python train.py --n_layer=11 --experts_per_token=4 --d_expert=112 --normalize_top_k=false --routed_scale=1.0 --balance_bias=true --init_std_router=0.035 --lr_router=0.000942 --optimizer="soap_variant" --lr=0.0026 --beta2=0.95 --seq_len=2048 --train_tokens=425400000
Below are experts of layer 4 (counted from 0) of a mixture-of-experts language model. Rows are named router (the router's row for the expert) and show model dimensions 384-415. Each number is 500 + 40 x the weight over its row's rms, rounded and kept within 0 to 999. Numbers have three digits each.
Before each expert's rows: a language model's description of what the expert responds to. This comes from a sample of Wikipedia text that the model never trained on.

# expert 9
Description: Abstract nouns after articles. Common abstract nouns after a, as, or in, usually followed by of or to, as in time, part, example, sense.
router:531413492501439532554451509508428529514477479523516507571518373489541499538526538513576509483481

# expert 58
Description: Punctuation and relative pronouns. Clause-ending or clause-linking punctuation and relative words: closing parentheses, colons, semicolons, dashes, periods, commas, which, who, where, that.
router:455459459416533436547482511497540462450441465529489434497504426534513520565500455529480490508411

# expert 21
Description: Parenthetical infobox details. First token inside parentheses or after colons in biographies and infoboxes, such as aged, born, present, excluding, and year ranges.
router:443489403473589448494541462554528513596475447508495503547529429430553513496506555554558476458514

# expert 13
Description: Copula after subject. Main verbs right after a sentence subject, mostly is/was/are/has in opening definitions like "X is a rural gmina", plus originally, currently.
router:483551511502521500460497542459517497560472507525549460533560492454553503489488565558518464484479

# expert 20
Description: Sentence-ending punctuation. Full stops ending sentences, plus clause-linking "but", "However", "while", semicolons, question marks and ")." at clause ends.
router:502429489499583479465438454497509412543544534522544486546520430459457555519510493530463430501497

# expert 3
Description: Name-initial capital fragments. First capitalized piece of a proper name or acronym, often after an opening parenthesis or quote, as in Cinclodes, St, OMIM.
router:537512450498507468561528448482540477461522488634523458597491514503487503497551485512557497485540

# expert 0
Description: Definite article the. The words the, The and sometimes a or an, mostly after prepositions like of, in, to, as in "of the House", "in the borough".
router:464457473465528444445578570540468525480457481570543449457539475538555508520457479541557496590496

# expert 38
Description: Nationality and place adjectives. Nationality, language and place words and their word-piece endings, e.g. American, British, Greek, Portuguese, Proto-Slavic, Pleistocene, plus "States" and "Kingdom".
router:485515505507573456553544414543507444482537435539447543550554450527551597530481473445543415488514

# expert 50
Description: Of in names and titles. "of" and similar particles (de, von, del) inside institution names and titles, e.g. Earl of, Institute of, Museum of, Minister.
router:462466441574488476497468440514457461442466393505540528567520483515568530536480487559533474535494

# expert 56
Description: Prepositions and -ing verbs. Prepositions after nouns (of, with, by, in, on) and -ing verb endings or gerunds starting a phrase, e.g. installing, using, mutations of.
router:480487442502545512530548495572468527497492440522517508570520511529568540508457469502542485445455

# expert 40
Description: Digits in codes and tables. Number pieces in codes, coordinates, model numbers, dates and table cells, like 06, 27, 370, 14.71, plus country codes.
router:500405501485536503479588514522519523578553509482499507544492495442507544528515544500550524553447

# expert 22
Description: Role and relation nouns. Nouns for a person's role or relation after his, the, their or a: member, president, father, successor, director, role, version.
router:551484494475539459482479500505492520536482527493585476527469502512568584516503514474602522515496

# expert 28
Description: Place-name first words. First words of place names after in, of, at, from: North, South, West, New, San, East, Cape, as in New York, South Shields.
router:433441489462492487557534460457514519486532538539477519521441463547530547527524513437520493521503

# expert 10
Description: With and auxiliary have. Linking words after a clause, mostly with, has, had, have, having, plus without, through, using, as, under.
router:481482557494511492511574501507454521560487462481525471492487479448560549510566532539516463479457

# expert 49
Description: Quantifiers and numerals. Number words and quantifiers before nouns, such as two, one, several, all, some, both, these.
router:495500538487555440559541500520579519515483486531532471553577444457505555541489512558495547515472

# expert 54
Description: Numbers in tables. Numerals, especially in table cells or statistics such as vote counts, populations and percentages, as in 139, 3,389,365, 840.
router:523487461454446444465506487512519537550524495519534489545555455511559513494498488445480459543470

# expert 60
Description: Clause-separating commas. Commas ending a clause or phrase before and, which, but or he, including digit-plus-comma tokens in dates like "June 4,".
router:469518511545464502569466447570522536482528436527519561529570466519531538527553495537498480598463

# expert 63
Description: Non-Latin byte pieces. Byte fragments of Thai, Burmese, Devanagari, Greek, and cuneiform text, plus slashes in dates and IPA.
router:600473547507531441498551402567485515581501498509531513548530490481568498479502542499548508428496

# expert 17
Description: Common concrete nouns. Everyday concrete nouns after articles or of, often before plural s, such as car, water, aircraft, cow-s, turtle-s, balloon-s.
router:469507482461505540523537511438556439487434421564508509598527467503493506636501489458577495526413

# expert 45
Description: Articles and conjunctions. Mostly the articles a and an, plus and, or, but, this, same, in mid-sentence before a noun phrase.
router:472428489526587403537564448533560465520537518495549471556489500418537514464461495515492510558510

# expert 14
Description: Table and list markup. Line-initial markup (dashes, pipes, heading equals signs) in infoboxes, tables and lists, plus "United" before States/Kingdom, e.g. "- Manufacturer:", "| 2004 |".
router:496456450528513453546466500495527490502445494530485557479534478458534514504462526543502520576467

# expert 59
Description: Places and proper names. Place names and common surnames or first names, like London, Washington, Boston, Smith, Aberdeen, often naming clubs or locations.
router:523418418497573528579498501446485517470521495574458491578472508469540479531506482468452541530436

# expert 2
Description: Month names, years. Month names and four-digit years in dates, e.g. "16 May 1966", "in 2003", birth–death spans "(1890–" and "(2023–".
router:490438503512510446488525503463479524486486524589458486516515462499556520505545550515571442518469

# expert 39
Description: Comparative and possessive modifiers. Adjectives and determiners before nouns or than, such as more, most, different, own, new, his, their.
router:517475464475555463561558461479562497457524478529540501577535469445484525530539493478520510518461

# expert 4
Description: Article-opening subject nouns. Head nouns and capitalized words starting an article, infobox field or heading, e.g. The (lead sentence), band, company, Studio, Personal, colons after field names.
router:541485473479588491507487529538524576485564510497542543532566477450515482576548558522556473537448

# expert 47
Description: Table column separators. Pipe separators between table cells after scores, numbers or names, plus list numbers like 10. and colons after Synonyms.
router:443440501451527488483545470570482515568537484511548452555524519566609511462542501538582483514439

# expert 35
Description: Table cell spacing. Spaces, pipe separators and dash rows inside wiki tables, mostly before numeric stat cells, such as | 9.8 and empty cells.
router:530477500524495550583477462478518480535468506577496436492443460498563516530463523534501506558491

# expert 1
Description: Plural noun endings. Plural nouns and plural suffixes such as s, es, ers, in running text, e.g. people, years, members, cities, also they.
router:489434460519471479496530484506565554492485418494525503555528509485543499545509529473502474514451

# expert 24
Description: Infobox and census fields. Tokens inside infobox and demographic fields: census years, "Population (2002)", invisible marks in coordinates, table labels like Total, Density, Valid.
router:546483460477456391466512448476556506598517507554555546552555436474553532504480479539507510514454

# expert 51
Description: Prepositions after nouns. Prepositions linking a noun or verb to a following phrase, such as of, in, for, on, against, between, during.
router:543468456476485519561464559535522493545503487584546547542519488523539512545503489427528448499479

# expert 26
Description: Numeric table cells. Pipes, decimal pieces and percentages between numbers in statistics tables, e.g. hockey stats "82 | 27", vote shares ".4%", times "59:47".
router:437512471430487493542527471494475529475519529567640515538535488458533482495531477537526467532516

# expert 53
Description: Clause-opening connectives. Conjunctions and prepositions opening clauses after a comma or and, like after, when, until, because, before, in biographies.
router:491442483536524494528539585541509471558458476501493521505507427430554442482497517464484528530449

# expert 6
Description: Opening brackets, hyphens, quotes. Opening parentheses and brackets, word-joining hyphens, slashes, opening quotes and emoji byte pieces, as in "old-time", "furoate/umeclidinium", "(95 in".
router:491447498472489505513579466529502523534483467495556478557556467474507466470487493552506447512547

# expert 29
Description: Prepositions after verbs. Prepositions heading a phrase, often after a verb or participle, such as in, by, at, during, under, with, as in at least.
router:528488498458486482513546519517529471532477466502563512511465487506553441490534513533542464472461

# expert 43
Description: Infobox and table headers. Field labels and column headers in infoboxes and tables, such as Location, Votes, %, Total, Born, Coordinates, Candidate.
router:505499452476500475501549466501464522563512497528547557571541504446538487499503513489530494541506

# expert 48
Description: Personal surnames. Surnames and their word pieces after given names or initials, in lists and tables of people, such as Smith, Anderson, Clark, Maitland.
router:526414472412535518521560517449454446465439576573510498576486475508522588538552562460551487554391

# expert 41
Description: Years in text. Four-digit years, especially recent ones, in dates, birth parentheses, taxonomic authorities and table cells, such as 2019, (born 1977).
router:479488459527504450494494509462437484538535511580423476504504396473530533508495505534594438476419